Weights of a small mixture-of-experts language model, trained from scratch on English Wikipedia.
Size: vocabulary 8192, 27.2M parameters.
Below are experts of layer 3 (counted from 0) of a mixture-of-experts language model. Rows are named router (the router's row for the expert), up (a neuron's input weights, with its number) and show model dimensions 96-127. Each number is 128 + 32 x the weight over its row's rms, rounded and kept within 0 to 255.
After each expert's rows: "comes after" lists some tokens at least twice as common just before its tokens as in all text. This comes from a sample of Wikipedia text that the model never trained on. Tokens count by the router's weight.

# expert 10
router [151 124 152 128 132 119  98  96 142 149 132 146 141 132 139 131 128 116 121 113 131 144 125 109 174 102  87 155 199  74 136 101]
up0 [123 139 117  96 156 167 100 142  99 109 186 153 147  55 123 140 147 100 124 166  99 144 145 121  89 113 107  83 140 101 149  95]
up1 [148  77 149  83  93 120 181 135  99 162 155  99 106 143 157 111  93 149  98 101 153 149 124 176 168 130 139 144 181 118 154 131]
up2 [166  96 183 121 170 138  63 129 109 128 131 127 146  95 130 119 128 129 118 103 132 165 106 144 136  93 127 147 136 116 142  72]
up3 [ 74 120 128 150 150 124 108  58 190 100  74 118 138  81 154 116 121 117 158 145 144 155 133 103  91 139 106 114  81 130  64 153]
up4 [152 125 205 141 169 183 133 140 124 112 122 126  91  92 104  88  28 128 104 131  84 140 121 115 125  93 135 125 131 163 172 150]
up5 [156 171 124 136 112 175  82  98 106 113  92 102  95 104 136 127 109 133 118 149 154 154 128  83 153  92 141 167 106 100  91 135]
up6 [160 185 188 115 137 149 137 145 161 139 115 114 159  94 141 107 133 113  90 135 133  97 128  97 133 118 127 140 137  89 104 108]
up7 [119 187 137 156 140 132  74 118 123 147 106 131 147 150  94  78 112 119 118 126 177 109  95 115 152 125 174  91 173 154 105 197]
up8 [ 92 174 109 173 153 140 112 130 164 163  89 126 177  93 129 117 126 111 191 142 116 158 145 127  90 103 112 176 155 105 166 108]
up9 [145 110 138 108 234 136  53  79 132  97 108 193 132 120 141 208 101 124 103  90 126  94  78 105 154 137 112 135 115  96 126 166]
up10 [173 147 114  75 150 116  97  97 129 143  76 109 119 180 114 147 172  78 103 107 133 115 108  89  93 110 120 101 107  80  98  27]
up11 [109 150 126  95  99 160 131 165  92 157  97 115 112  87  71  16 157 162 202   0 180 139 135 120  89 136 174 100 124 145  78 159]
up12 [173 111 109 124 119 125  87  79 154  88  98 124 172 150 132 167 130 142 175 153 121 154 185  96 131 122 100  90 178 109 150 125]
up13 [129 194 105 135 111 194 180  91 159 180 172 128 126  87 156 140  76 119 115 103 118  88  99 117 160 125 115  22 170 145 169 170]
up14 [213 118 164  37 178 178 120 123 113  82 105 154 180  92 121 119  96 145 151 116 112 130 214 140 164 221 147 118 165 157 150 118]
up15 [149 151 154 108 125 199 118 129  75 142  78 188 165  69 144 155  90 182 146 117 122  95  86 173 103 145 108 183 136 198 177 133]
up16 [ 89 130 170 160  31 126  70  80 153 143 148 128 131 145 106 153 106 148 146 100 129 170 110 145 183 110  77 138 173 171 163 154]
up17 [156 131 139  92 166 164 111 109 172 169 100 167  89 148 100 124  94 166 111 168 142 116 132 168 156 123  97 103 138 144 158 139]
up18 [190 108 139 159  90 149  91 165  99 119 165 108 143  99 161 159 113 113 189 131 124  96 100  81 121 183 112 117 139 108  95 117]
up19 [ 94 101 165 135 112 195 180  89 104 153 165  69 140 133 127 137  58  70 121 182 122 142 112 129 214 162 131 161  88 158 168 157]
up20 [179  94 135 145 129 136 133 189 108 121 126 168 139  74  87 133 138 174 104 156 117 194 110 181 177  86 111  77 191 152 167 138]
up21 [120 141 130 138 145 108 111  75 148 126 108 138 162 160 143  98 116 126 144 137 148 102 160 198 102 102 118 137 174 151 182 139]
up22 [193 143 151 139 141 137 125 146 210 112 121 137 114 212 153 101  96  99 160  71 152 182 134  80 105 118  92 162  95 134 106 154]
up23 [121 127  83 109 128 136  95 140 136 109  97 156 132 113 119  96  77 120 160 127 187  56 110 119 144 153 106 242 136 171  83 156]
comes after: "1", "0", "2", "9", "g", "d"

# expert 5
router [128 136 157  56 148 135 143  93 140 144  97 174 167 108 148 140 134 112 135 113 143 118  86  82 154  81  95 117 107  97 129 148]
up0 [139 131 137  88 142  85  63 175  88 139 114 102 108 109 187 110  64 121 123 116 156  96 125 165 122 211  95  84 135  92 149 177]
up1 [ 98 118 144 143 148 180 182  84  94 103  75 139  54 123 132 100 114  80 118 138 172 177 159 121 133 171 112 131 131 109 146  97]
up2 [131 188  88  85 111 177  93 132 134 139 145 180  82  95 131  80  49 116 121 134 110 123 130 103 136 135  99 118  88 108  81  95]
up3 [109 166 114 127 107 139 112 109 125 115  98 157 185 150 117 126 129 111 152 157  95 123  61 141 129 149 116 122 119 129 147  89]
up4 [123 186 144  74 171 131  63 112 160 147 165 150 152 117 181 146 124 120 177 142 166  91  93 144 169 100 119 159 106 141  64 133]
up5 [136 140 171 169 197 184 101 117 117 104 182 153 106 108  87 121 139 127 157 129 184 177  98 179 134 128 131 111 110 140 142 137]
up6 [116 150 147 146 149 109  89 158 127 145 122 146 167 163 160 148 124 102  94 121 130 112 185 150 145  99 167  87  87 147 124 107]
up7 [167 171  71 153 158  99 134 135 107 147 167  93  94 106  92 129  91 106 118 181 193 145 177 218  89 122  95 169 129 138 121 141]
up8 [118 150 187  84 132 134 112 143 128 113  93 136 136 109 170  61 100  93 131 142 125 125 134 117 113 137 109 144 133 135 163  86]
up9 [148 138 176  84  75 100 100 112  94 103  78 121  93 218 121  92 152 134 117 105 100 128 139 105 154 139 123  88 104 140 176 119]
up10 [ 69 156  95  49 146 158  13 111  85 144 165  91 138 108 175  96 106 103  83 145 123 149 178 113 172 119 143 166 136 116 164 162]
up11 [136  73  59 142 118 134 115 168 134 171 141 170 133 184 155 133  78 163 111 147  94 189 149  93 137 113 123 117 132 123  82 132]
up12 [120 124 136 130 118 166 124 141 113 151 110 147 170 174 127 142  83 112 158 215  98 129 137  69 108 132  94 163 101 146 137 147]
up13 [122 142  83  92 143 132 137  93 153 136  82 107 144  94 143 136 138 153 129 131 112 134 141 167  98 112  62 208 189 117 124 146]
up14 [ 92  69 110  82 128 193 129 155 111 155 103 111 102 104 145 167 107 146 142 138 157  54 125 103 122 124 126 168 126 150 175 122]
up15 [119 140 132 107 116 113 143 136 166 131 106 152 153  91 112 104 199 106 168 140 141 154 130  81  43 111 112 165 149 100 159 137]
up16 [101 169  95 105 127 120 173 142 182  84 124 144  87 115 114 144 112 104  86 166  96  86  84  73 169 144 160 100 101 117  81 133]
up17 [146 130 153 130 121 154 165 133 151 169 118 160 155 155 162 121 144 146 109 109 152 136 104 160 104  75 140 124 108 162 152 218]
up18 [164 166 136 100  95 160 107 138 112 119 138 175 136 113 127 111 132 156 143 154 120 174 127 166 154 189 167 101  93 107 128 125]
up19 [111  76 183  80 138 159 154 107 119 184  87 132  60 126 119 160 174 112 140 161 196 155 149 173 126  82 154 111 144 117 149 136]
up20 [133 122 142  85 209 117  91 133 113  92  70 130 119 175  93 127  37 167  98 126  79  90  56  98 147 150 159 113 133 154  65 132]
up21 [136 105 134 141 130 117 193  76 137 152  61 161 102 133 135  98 158 122 190 107 102  97  92 141 104  97  85 114 119 156 132  86]
up22 [144 127 132 132 156 163 230 127 153 199 143 126 104 153  86 126 136 140 159  72 160  76 114 150 181  93 142 107 113 141 113 223]
up23 [181  57 161 152 108 126 137 158 187 108 119 136 109  81  88 201 132 144 107 140  77 157 154 112 187  92 141  76  79 137 177 146]
comes after: " ", "\n", "–", "==", " —", "\""

# expert 13
router [120 147 102 102 121 159  99 204 137 135 108 180 126  81 150 117  83  83 178 116 135 114 103 123 170 159 135 124 178 118 148 121]
up0 [134 141 110 124 119 138 140  90 122 145 193 118 185 125 112 175 167 102 193 117 209 124  87 164 205 156  93  95  80 129 146 108]
up1 [116  74 184 135  79 204 186 113 157 122 177 139  99 132 123  89 165 113  99 130 151  88 100 164 131  46 119 170 132 106 141 187]
up2 [ 72 173 167 124 210 129  77 134 143 102 182 145 172 129 140 210 133 122 112 162 116  71 123 118 132 110 139 111 157 152 161 106]
up3 [138 174 153 144 169 158 125 145 142 171 109 167 137 134 141 115 143 155 119 139 133 114 175 112 147 109  64 133 102 138  99  93]
up4 [172 126 165 134  68 111 123 130 100 163  97 204 134  82 160 140  93  90 147 113 101  45 186 100  97 103 180 111 120 160 153 148]
up5 [156 140 140 103 106 119  80  71 105  90 101 156 102 126  97 144  76 130 140 172 143 143  99 134  98 170 135 125 145 109 138 115]
up6 [128 158 102  94 105 119 122  95 131 121 140 153 117 139 122  40 130 167 113 177 167 131 139 176 117 134  92  74 105 106 165 106]
up7 [118  82 102 126 125  73 102 125 156 165 167 112  73  98 114 125 130 101 133 147 216 126 138 188 103 124 167 162 173 156  74  74]
up8 [124 110  61  71 169 139 113 114 138 144 100  62  69 144 107 100 169 117 130 150 127 146 125  93 119  98  59 115 113 141 102 124]
up9 [ 78  96 117  90 152 169  94 124  87 146 100 148 118  75  77  68 168 114 138 137  76 105 125 111  80 132 170  62 153  78 124 153]
up10 [143  98 119 130 121  76 148 150  99 110 107 130 142 110 148  95  64 132 199 126 167 129 109 136 132 116 126  70 137  96 100 134]
up11 [183 149 133  96 146 116 128 165 138 168  81 175  38 119 166 136 143 111 143 117 111 119  86 137 130  65 114 148 100  96 135 161]
up12 [156 109  97 157 191 131 136 125 116 120 104  82 129 136 141 146 155 107 135 127  86  40 129 117  99 102 160 143 152 134  94 223]
up13 [108 112 121  96 114 116 130  78 121 170 165 167  84 150 114 139 122  47 168  81 164 137 106 172 188 114 124 130 104  83  73 134]
up14 [156 163 109 162 136 143  80 113 220 148 131 123 112 160 103  98 149 164 119  96 114 135  88 112 142 201 160 156 100  93 169 151]
up15 [160 133 132  96  61 134  96 163 115 136 149 162 182 165 100 103 168 158 102 106 164 161  95 146 136 141 110 143 135 121 173 173]
up16 [113 176  80 111 210 100 119 171 113 115 128 204 181 133 103 120 179 121 142 106 113 131 135 148 113 145 119 145 159  86 110 172]
up17 [122  94 165  97 191 111 130  84 180 184 201 155 148 115 115  98 110 150 116 163 135 139 146 147 120 140 122 157 113 143 170 112]
up18 [ 92 115 185 146  59 149 130  80  90 123  94 127  92 111 154 126 151 166  66 107 141 146 111  72 210 129 101  99  95 151  99 163]
up19 [ 81 155 146 106 121 122 180 170 154 111  89 119 122 144 113 160  88 120 124 122  93 174  92  96 138 161  79 145  95 150 155  93]
up20 [ 97 168 140 111 147 187 159 131 103 125 127 139 103 161 127  99 126 120  85 157 144 117 140 157 160 113 127  58 162 136  84 115]
up21 [151 162 122 162  64  87  69 132 125 116 165 178 140 113 125  99 145 116 151 139  67 157 148 186 132 149  93 132  96  95 126 157]
up22 [ 78  99 171 182 152 101 130 154 145  99 127 150 108  85 116 111 125 123  93 115 108 144  80 135  65 115 156 151 119 149 155 103]
up23 [152 149 161 118 163 151 153 168 144  68 123 142 106 167 128 149 115  72 137 154 140 117 143 130 146 201 115 122  98 160 115 120]
comes after: " of", " in", "\n", ".", " \"", " at"

# expert 3
router [144 106 142 106 149 151 146 172  86 177 121 101 135  91  80 163  91 133 145 104 165 108 149 122 159 114  73 112 130 119 113 119]
up0 [ 76 138 149 149 131 105 141 113  68 128 124 140 101 121 104  99 109 170 152 110 112 104 125  76 191 147 101  82  58 111  58 157]
up1 [197 110  97  58 167 140 111 139  81 129  83 150  92 162 141 168 164 131 139 118 140 102 125 136  88  83 117  50 137 156 183 111]
up2 [ 99 121  97 124 174 168 156 164  92 153 136 102 136 144 141 121 148 161 132 135 127 138 155  90 126  90 158 127 136  71 134 143]
up3 [143 153 134 102 192  38 125 102  85  95  30  82 112  94 126 117 139 126 143 152 128 148 168  83 176 178 118 108 105  72 157  97]
up4 [118  38 108  85  61 135  76 148  96 153 123  55 100 164 130 161 100 110 179 118 152 143 155 163 151  98 102  75 153 143 183  82]
up5 [123 160 132 145 207 161 142 172 150 100 163 127 146 138  87 132 112 173 125 107  92 149 116  91 120 160  83 144  59 142 130 106]
up6 [146  89 171  98 166  85 126 124 174 115 164 105 181 155 134 163 153 131 210  99 161 134 151 129  87 128  99 128  61  98 163  87]
up7 [133  85 102 112 129 159  91 153 148 156 100 127  99 144 137 102 126 157 124 130 186 150 172 111 186 143 189 170 132 134 155 163]
up8 [162  95 130 127 150  69 178  82 161 135 171 138 101 154 134 136 147 103  88 149 101 114 144  97 126 119 134 176 123 100  75 105]
up9 [142 136 137 144 143 113 114 110 121  87 120  90 135  99  44 127 150 120 148 145 151 177 145 142 120 156 139 139  69 124 119 123]
up10 [175 190  94 105 141 119 103 150  99 157  78 123 107 105 144  88 121 150 179 133  86 135  73 166 139  96 111 120 172  89 157 155]
up11 [144 151 199 171 107  67 109 161 109 144  92 116 112 113 140  84 143 157 140 151 139 138 141  49 139 137 118  95 102 151 139 123]
up12 [ 75 143  79 155 147  78  97  90 108 133  89  97 143 107  99 101  95 167 137 159 146 200 138 118 109 115 123  66 162 124 175 126]
up13 [105 192  85 122 179 100 133 113 128 176  98 105  92 156 101 148 161 101 129 158  88  55 131 101 138  72 117  72 100 166 126 146]
up14 [ 80  68 128 149 146 152 138 163 134  95 110 104 160  98 120 121 114 120  48 135 132 202 147 184  97 159  98 116 143 128 116 122]
up15 [118 124 192  79 117  61  89 120 134  86 156 194 143  63  90 145 121 105 118 103 108  88 127 131 167  98 155 113 108 137 148 100]
up16 [132  87 109  73 112 106 137 176 121 153  81 106 145 132  97 155 126  89 100 123 133 144 141 159 178 146 139 139 118 151 107  50]
up17 [151 132 168 127 127 131 144 168 103  79 136 102 120 164 185 103  99 144 140  98 149 131 119  71 136 100  98 142 117 128 135 140]
up18 [146 135 105 100 103 117 154 124  83 176 133 149 151  78  72 141  96 156 152 132 131 111  72 162 129 170 151 173 168 105 110 154]
up19 [118 123 162 141 135 105 110 110 127 101 107  96 137 141 110  81 184 109 127 149 143 113 172 136 118  78 159 165  72 109 125 122]
up20 [143 142 148 168 173  96 145 140 139 124 100 149 185 130 184 135 127 121 112 103 164 143 152  97 129 168 125  76 141  65 115 154]
up21 [172 110 120 125 103  49  97 141 114 139 135 144 128 108  98  93 102 120 156 182 141 133 129 126 123 155 133 159 139  78 138 151]
up22 [157 164 137 138 163 133 219 120 177 109 118 147 152 102 121 115 131 113 105 117 139 139 135 146 106 137 152 140 109  91  87 133]
up23 [151 172 103 133 151 190  79  82 130 166 188  85 115 105 100 109 103 111 168 110 159 171  92  89 120 123 148 102 105 163 162 144]
comes after: " |", ",", " the", " a", " and", "|"

# expert 12
router [128  85 156 118  97 128 105  99 178 121 159  84 170 150  59 110 121 109 117 121 133 142 124 140  90 180  98 135 150 101 160  93]
up0 [184 126 124 146 128 112  98 130 163 155  87 139 153 119 132 130 100  97 108  89  99  96 150 140 130 137  75 117 131 158 153  94]
up1 [147 117 137 160 108 186 131 135 131 181 150 166 180 103 147  71 125 140 133 124  97 138 203 129 103 133  84 138 104 128 131 192]
up2 [120 172 138 166 163 127 143 123 123 166 140 150 138  81 118 175 140 135 154 100 123 166 155 117 110 146  75 146 106 160  99 120]
up3 [158 116 152 181 113 127 167  94 124 168 141 153 110 116 122 132  77 118 160 134 170 133  68  90  99  98 129 124 122  90 116 112]
up4 [191  66 110 120 100 160 127 126 137 156 151  72 109 148 123  77  94 124 112 117 134 126  82  93 167 145  80 106  92  91 173 126]
up5 [186 117 101  60  87 133 114 126 125 119 164 106 165 118 176 115 126  90 183 171  81 148 187  83  93 124 123 100 118  78 122  63]
up6 [124 100  81 123 131 155 137 188 176 103 118 130 167  65 151 158 145 159 113 181 155 144 113 137 164 145  61 107 167 155 102  57]
up7 [152 121 118  95 153 183  82 107  86 132 130  47  95 107 173 169  88  96 152  67  67 129 131  98 187 170 100 131 107 133 145 193]
up8 [135  86 123 136 119 146 155 137 127 156 166  59 101 142 136 145  72 121  79 147 250 157 138 118  98 162 132 118 109 122 123 145]
up9 [163 123 135 133 125 132 102 135 122  94 143 122 129 140  68 129 130 148 149 128 146  97 107  52 141 141 134 133 160 190 125 166]
up10 [130 144 139 121 119 127 107 131 118 105 160 163 117 116 146  67 149 144 116 140  57 135 162  69 182 137 146 110 151 163 146 193]
up11 [144 169 130 141 161 148 181 183 143 107 142  63  78 110 170 193 134  95 134 174 108 120 118 124  89 149 104  71 123 120 105 119]
up12 [116 108 147 136 119 124 125 141 102 167 143 164 136 130  98 130 124 134  83  80  87 142 137 167 149 154  93 129 175 159 140 156]
up13 [ 96 141 149 133 116  88 146  77 141 136  70 167 166 154  99 133 162 147 115 101 131 169 122 110 105 121  88 136 111 147 190 148]
up14 [121 109 147 189 111 117 167 137 101  56  69 145  82 149 138 167 103 107 132 131 155  80 168 124 128 169 128 168 139 129 144 141]
up15 [167  91 161 116 123 150 118  91 126 138  80 139 133 161 116 154 140 179 194 132 141 116 142 142 125 164 167 145 110 144  80 128]
up16 [104 119 209 122 129 113 140 135 217 160 109 105  97 155 102 108 133 118  76 108 147 127  95  75 149 141 137  90 156 117 107  83]
up17 [119 105 155 170  76 136 127 146 158 111 141 103 180 159 101 143 109 135 167 144  71  87 166 118 131 153 112 138 202  94 159 176]
up18 [176 106 175  76 131 102 129 114  65 107  87 117 131 167 146  93 138 106  62 138 164 151 121 116 157 111 164 176  82 137 146 107]
up19 [113 137 159 102  97 133 171 137 155 173 139 117  99 121 153  92 112  98 144 146 146 166 136  84 117 146  75 141 102 183 144 136]
up20 [150 120 169 110  90 128 113  89 129  89 182 145 155 142 125 105 154 141 127 103 117 110 117 147 114 148  21 113 135 103 132 138]
up21 [106 108 128  96 103 158 111 138 124 104 137 156 152 153 116 146  79 137 173  73 134 160  89 154 110 175  84 207 132 148 131  80]
up22 [174 138 142 156  97 201  98 177  94 128  89 123 125 126 170 123 129 148 148 156 117  87  91  57 114 125 129 139 137 150 114 121]
up23 [172 130 159 147 124 165  77 143  76 108 123  91 171 166 120 137 111 100 173 113  64 109 140  83 127 130 117  90 144 154 171  40]
comes after: "0", "1", "2", "°", "9", "5"

# expert 8
router [143 108 104 114 113  86 111  99 180 129 137 157 129  89 103 145 111  94 117 109 120 117 129 139 170 115 119 106 175 126  82 137]
up0 [123 181 131 179 147 127 111 191 112 115 164 137 108  85 158  71 128 135 118  84 172 170  93 151 186 102 144 119 100  77 126 177]
up1 [165  85 162 110 139 121 138 151 146 101 109 170 115 128 190 114 109 133 145  72 111 108  92 114 174 173  83  87 107 168 104 134]
up2 [136 139 152  81 134 155 126 164 187 106 120 172  85 120  99 109 100  88  74  97 160 134 178 172 117 137 164 138 210 195 158 152]
up3 [157 162 169 132 126 120 131 126 119 127 180 118 102 124  83  80 143 163 146 153 151 106 109 106 118 134 123 107 138  89 128  96]
up4 [ 77 136  88 112 135 121 112  88  81 149 138 146 120 114  84 154 100 149 138 138 110  90  59 162 112 140 124 137 150 111 123 184]
up5 [108 135  75  74 181 154 140 103 129 135 131 181 161  82  72 157 100  96 122  86 103 103  91 125 136 148 136 149 111 123 149 246]
up6 [100 216 115 122  67 203 111 111 206 133  92 157 130 120 133 125 177  78  61  81  84 121 193  91 141 115 164  77 105 122 140 109]
up7 [117 195 138  47 110  79 139  92  83  69 147 102  91  97 137 101 114 183 153  84 139 144  64 111 172 157 127  98 123 171 146 150]
up8 [169 111 141 119 121 139 120 176 130 152 175 139 127 156 189 109  84 143 154  94 156  90 173 171 101 162 122 138 127  57 131  79]
up9 [116  64 137 118 124 190 137 171 161 187 126 123 193 122 108  43 162 114 168  85 107 152 138 156 156 144 118 131 154  80 132 138]
up10 [121 102 113 119 149 121  71 172 102 123 138 158 100 105 146  92 108 115 160 118 124 122 108 133 166 145  71 162 132  97  82 202]
up11 [184 132  91 164 103  84 105 156 124  99 134 139 115 142 136  93  87 127 112  99  63 123 167 133 125 161 116 120  85 103 130 109]
up12 [199 162 145 113 115 130 105 135 122 165  97 105  77 157 163 116 115 163 112  82 175  67 160 152 121  79 183 190  88 126 148 155]
up13 [173 107 160  85 133  97  60 149 133 139 122 125 129 161 125 151  92 125 140 148  88 138 113 162 220 146 111 158 170 129 145 132]
up14 [107 143  95 185 138 138 124 115 115 125 150 140 129 160  72 108  98 153 124  88 127 152 124 138 197 171 149 148 155  57 129 110]
up15 [167 119 132 170  60 135 130 181 137 118 121  64 108  68 195 111  99  87 120 139 160 107 118 124 157 152 141 154 185 178 129 156]
up16 [155 195 143 122 116 116 106 145 166  94 121 137 105  84 129  90 162  93  92 117 161 172  93 105 179 161 159 141 115 153 113 142]
up17 [131 116 106 126 125 110 117 140 158 163 104 156 116 108 141 182 119  71  85 131 142 134 144 115 131 138 123 146 174 153 147 106]
up18 [114 134 177 118 132 121 116  50 145 116 171 116 169 134 119 176 147  79 100  59 115 158  91  79 142 175 172 104 169  91 147 145]
up19 [147 154 106 144 205 174  64 142 116 117 116 138 120 121  58  60 129 151 169 146 156 143 103 139  61 121 155 134 124  38  83 123]
up20 [125 121 171 147 140 180 150 134 144 155  91 135 134 112  86 118  72 145 162 162  99  70 152  68 111 106 113 136 132 156 135 204]
up21 [148 178 172 140 128 148 103 113 105 119 128  70 139 108  56  73 103  47 135 124 150 126  87 140 164 120 151 105  79 132 121 162]
up22 [111 143 164 148 120 134  88 151 138 163  66  71 134 128 158 141 114  13 117 133 163 124 142 114 193 168 138 120 134 139 104 121]
up23 [127  86 106 132 158 110  99 177 112 189 129  90 151  92 126 173 138  86 101 153 163 126  82 150 139 122 110 105 158 119 145 150]
comes after: " |", " the", " a", ":", ";", " his"

# expert 14
router [151 153  91  90 122 161 142 161 134 140 119 120 148 111  49 164 144 124 110 144 137 129 150 194 191 161  87 135 147  95 142 157]
up0 [162  44  84 188 126 119 121 133 196 225 197 117 190  88 139 181 127 123 137 154 111 147 139 142 115 116 141 168 153 172  89 122]
up1 [ 40 193 120 119 123 140 112 151  91  86 148 125 140 124 150 123 110 116 115 178  98 127  91 166 123 123 132  68 156 137 100 167]
up2 [128 131  75 142 124 110 121 180  77 144 126  76 191 144  40 194 120 123 155 128 116  91 106  81  62  89 117 159 131 135 126 107]
up3 [ 81  71 105 120 152 120 186 144  84  77  87 153 162 116 116  78 158 107  98 154 126 171  84 104 148 160  82 143 122 126 106 181]
up4 [133  64  91  93 167 122 139 121 108 167  82  68  75 115  83 153 159 103 104  56 149 152  84 143 146 153  73 104  98  98 188 125]
up5 [153 134  94 181 103  94 171 194 190 115 167 202  80 137 143 156 138 114 149 147 103 113 186 167 167 116 114 152  97 135 150  96]
up6 [100 158 131 144 133 163 162 145 110  77 175 103 119 102 130 145 142  67  81 146 162 107 176 140  56 112 114 161 202 160 175 144]
up7 [115 136  91 179 175 130  73 147 146 111 131 185 141 169  84 160 131 157 119 174  88  87 129 112 145  90  93 145 114 151 100 111]
up8 [107 163  72 183 106 142 180 178  93 113 125 123 147 164 111 110 125 147 151  59 116  83  85 171 101 183  96 192 130 140 125 102]
up9 [107 164 133 131  83  85 113 165 108 138 154  75 142 101 120 104 124 144 110 154 196  87 100 118 135  92 160  90 113 159 167 199]
up10 [108 156 109 124 126 109 122 219 128 177 125 119 163  87 143 134 168 167  80 120 161 135 100  66 105 139 140 125 125 138 164 128]
up11 [110 116 106 128 135  70 175 122  92 101 148 144 196  89  98 144 127  95 134  92 129 178 160 171 137 109 208 138 137 147 112 138]
up12 [122  86 100  65 175 185 145 112 133  56 104  97 114 170 154 125 130 145 118 128 139 159 138 122 176 148  88 132  92 176 112  92]
up13 [162  81 140  85 170 136 151 115 105 127 120 121 132  99 101 155 124 111 144 152 136 102 139 220 108 170 198 138  99 107 151  99]
up14 [ 84 169 125 107  82 154 163 149 151 121 119 158 147 118 120 102  75 125 124 147 157 130 112 153  88  86  75 103  70  78  72 107]
up15 [158 102 109  92  99 142 176 164 125 139 157 161 108  93 129 126 116 118 119 139 125 102 114 134 129 143 174 134 188 143 119 144]
up16 [ 45 123 146 154 156 120 135 143  90 103  80 130 199 103 109 129 173 164 111 165 164 119 117 111 155 132 127 135 168 107 139 137]
up17 [128 137 144 132 145  96  61 151 137 142  92 168 132 167 115 174 142 142 129 194 166 125 166 182  99 166  53 111 127 105 102  95]
up18 [106  93 113 189 126 131  89 169 124 110 113  95 161 141 109 140 151 108 123  69 164 224 114 160 196 124 173 146 157 103 109 120]
up19 [148 181 160  94 153 155 129 162  87 198 140 105 119 137 150 114 135 140 173 157 177 129 149 135 164 122 125  88 118 135 113 158]
up20 [135 137  88  83 123 136  69 102 150 171 137 108 150 148 151 119 119 115 169 101 129 124 115 135  52 111 145  78 142 138  89 159]
up21 [166 115 139 151 107 101 127 132 159 111  73 188 106 127  82 150 137  68  56 160 103 173  69  93  76 103 139  79 100  86 119 175]
up22 [ 71  99 124 180  99 136 154 159 134  98 135  72 111 167 162 103 139 215 140 160 140 141 124  86 104  87 117 138 151 116 131 114]
up23 [148 140 105 115 164 102 117 120 107 185 198 135 154  45 115 130 121 145 145 111 163  89 113 171  91 101 116 146  65 117  87 144]
comes after: "\n", " (", "|", "T", " Website", "N"

# expert 4
router [123 128 150 122 203 137 135 147 120 121  73 150 196  78 126 118 111  94 138 115 131 117 122 174 122 149 137 198 166  78 151 105]
up0 [167 113 186 127 173 132 145 184 150 154  92 147  92 122 105 139 136  93 117 116 100  59  43 180 159 135 196 157 193 120 133 128]
up1 [155  99 173 103  80 164 155 156  81 142 113 122 185 120  71 148 158  89  99 112 120 178  90 122 147 165 135 131  83  96 111 103]
up2 [ 77 114 140 111  81 174  99 124 136 109  71  83 131  81 128 152 149 114 102  99 164 136  78 148 153 171 153 195 162 118 103 127]
up3 [100 117 132 108 102  89 179 135 133 117 119 136 169  93 162 142 135  50  67 153 133 139  83 127 140 129  82 151 130  76  94 165]
up4 [142 182 149 133 145 171  95 110 143 131  62  91 184  90 133 124  81 114 191 133 148 110 121  84  68 143 104 168 137  91 108 132]
up5 [111 164 188 131 178 133  96 152 145 141 115 140 120 132 148 129 129 120 112 105 143 141 151 119 103  64 163 107  87 131 162  72]
up6 [104 176 129 136 146 153 144 172 115 135  62 107 144 121 163  65 126  82 157  96 158 110 154 207  70 168 190 185 153 164 169 158]
up7 [100 157 152  97 154 113  86 138 108 206 129 119 129 138 144 137  96 122 173 199  85  56 147 105 170 135  64 121 132  62 126 127]
up8 [165 149 115 109 159 128  96 143 132  60 102 118 121  44 148 162 130  96  99 141 160 116 157 142 124 122 118 218 149 151 106 181]
up9 [ 85 172 142 126 161  92 121 155 141 155  94  80 138 139  88 143 107 142 131 111 102  88  83  98 136  91 140 150 179 169 149 151]
up10 [195  80 127 141 143 136  85 120 128 107 115  80 166 136 108 140 192 125 224 108 154 172  93 142 108 153 105  87 102 111 133 101]
up11 [142 135 145 110 129  88 139  97 177 192 130 133 161 104 118 155 170 105  92 116 122 164 175 147  76 117 138 114 132 132  89 113]
up12 [139 130 202 118 153 105 170 101 103 147 111 126 115 117 163 128 110 169 167 120 121 145 154 178  83 167 126 131 118 144 159 151]
up13 [109 117 167 140 128 112 108  96  77 136 188 117  99  65  89 114 132 148 143 149  90 172 124 172 119 147 127 146 103 128 160 123]
up14 [130 140  85  83 122 152  99  95 154 140 172  97 138 130 115 159  92 136 161 133 180 174 203 123 131 198  97 107 112  78 198 175]
up15 [126 173 122 108 193 159 149 153  97 137 161  95 100 166 151 169 119 156 102 147 138 107 118 133 153 121 106 159 160 140 103 143]
up16 [105 107 143 101 141 104 157 113 126 159  85 163 117 152 162 116  97 125  83 100 107 150  94 134 140 101 113 125  94 132 171   5]
up17 [128  67  99 126 190 145 168 154 142 174  67 170 182  97 144 152 118 125 118 174 141 156 154  63 128 149 150 125 156  74 152 114]
up18 [100 134 145 119 136 192 134 125 117 119 126 145  70 122 183 132 131 114  90 163 175 161  61  83 150 151 123 151 111 110 107 151]
up19 [ 99 134 247 153 115 141  94 127  90 129 117  97 118 114 137 125  89 140  70  70 184  66 139  91 133 136  95 110 104 120 139 153]
up20 [114 158 146 120 166 159 181 143 129  80  77 109 131 130 124 153 122 109 152  67  27  78 141 104  79 116 130 157  56  80 133  47]
up21 [ 77 171  80 155 148 117 113 145 129 105 131 139  96 126 131 130 152  83 159 110 153 166 139 142  99 145 133 141 135 161 123 144]
up22 [ 86 110 123  73 102 151 184 168 141 172 105  39 182 137  96  59 153 104  78 103 138 158 111 127 177 130 127 192 166 142 117 160]
up23 [115 130 186  62 139 146 119 106 114 133 117 161 121 115  86 139 128 107 129  90 145 159  90 192 104 127 112 117 143 139 148 132]
comes after: " ", "–", ")", "==", "′", " un"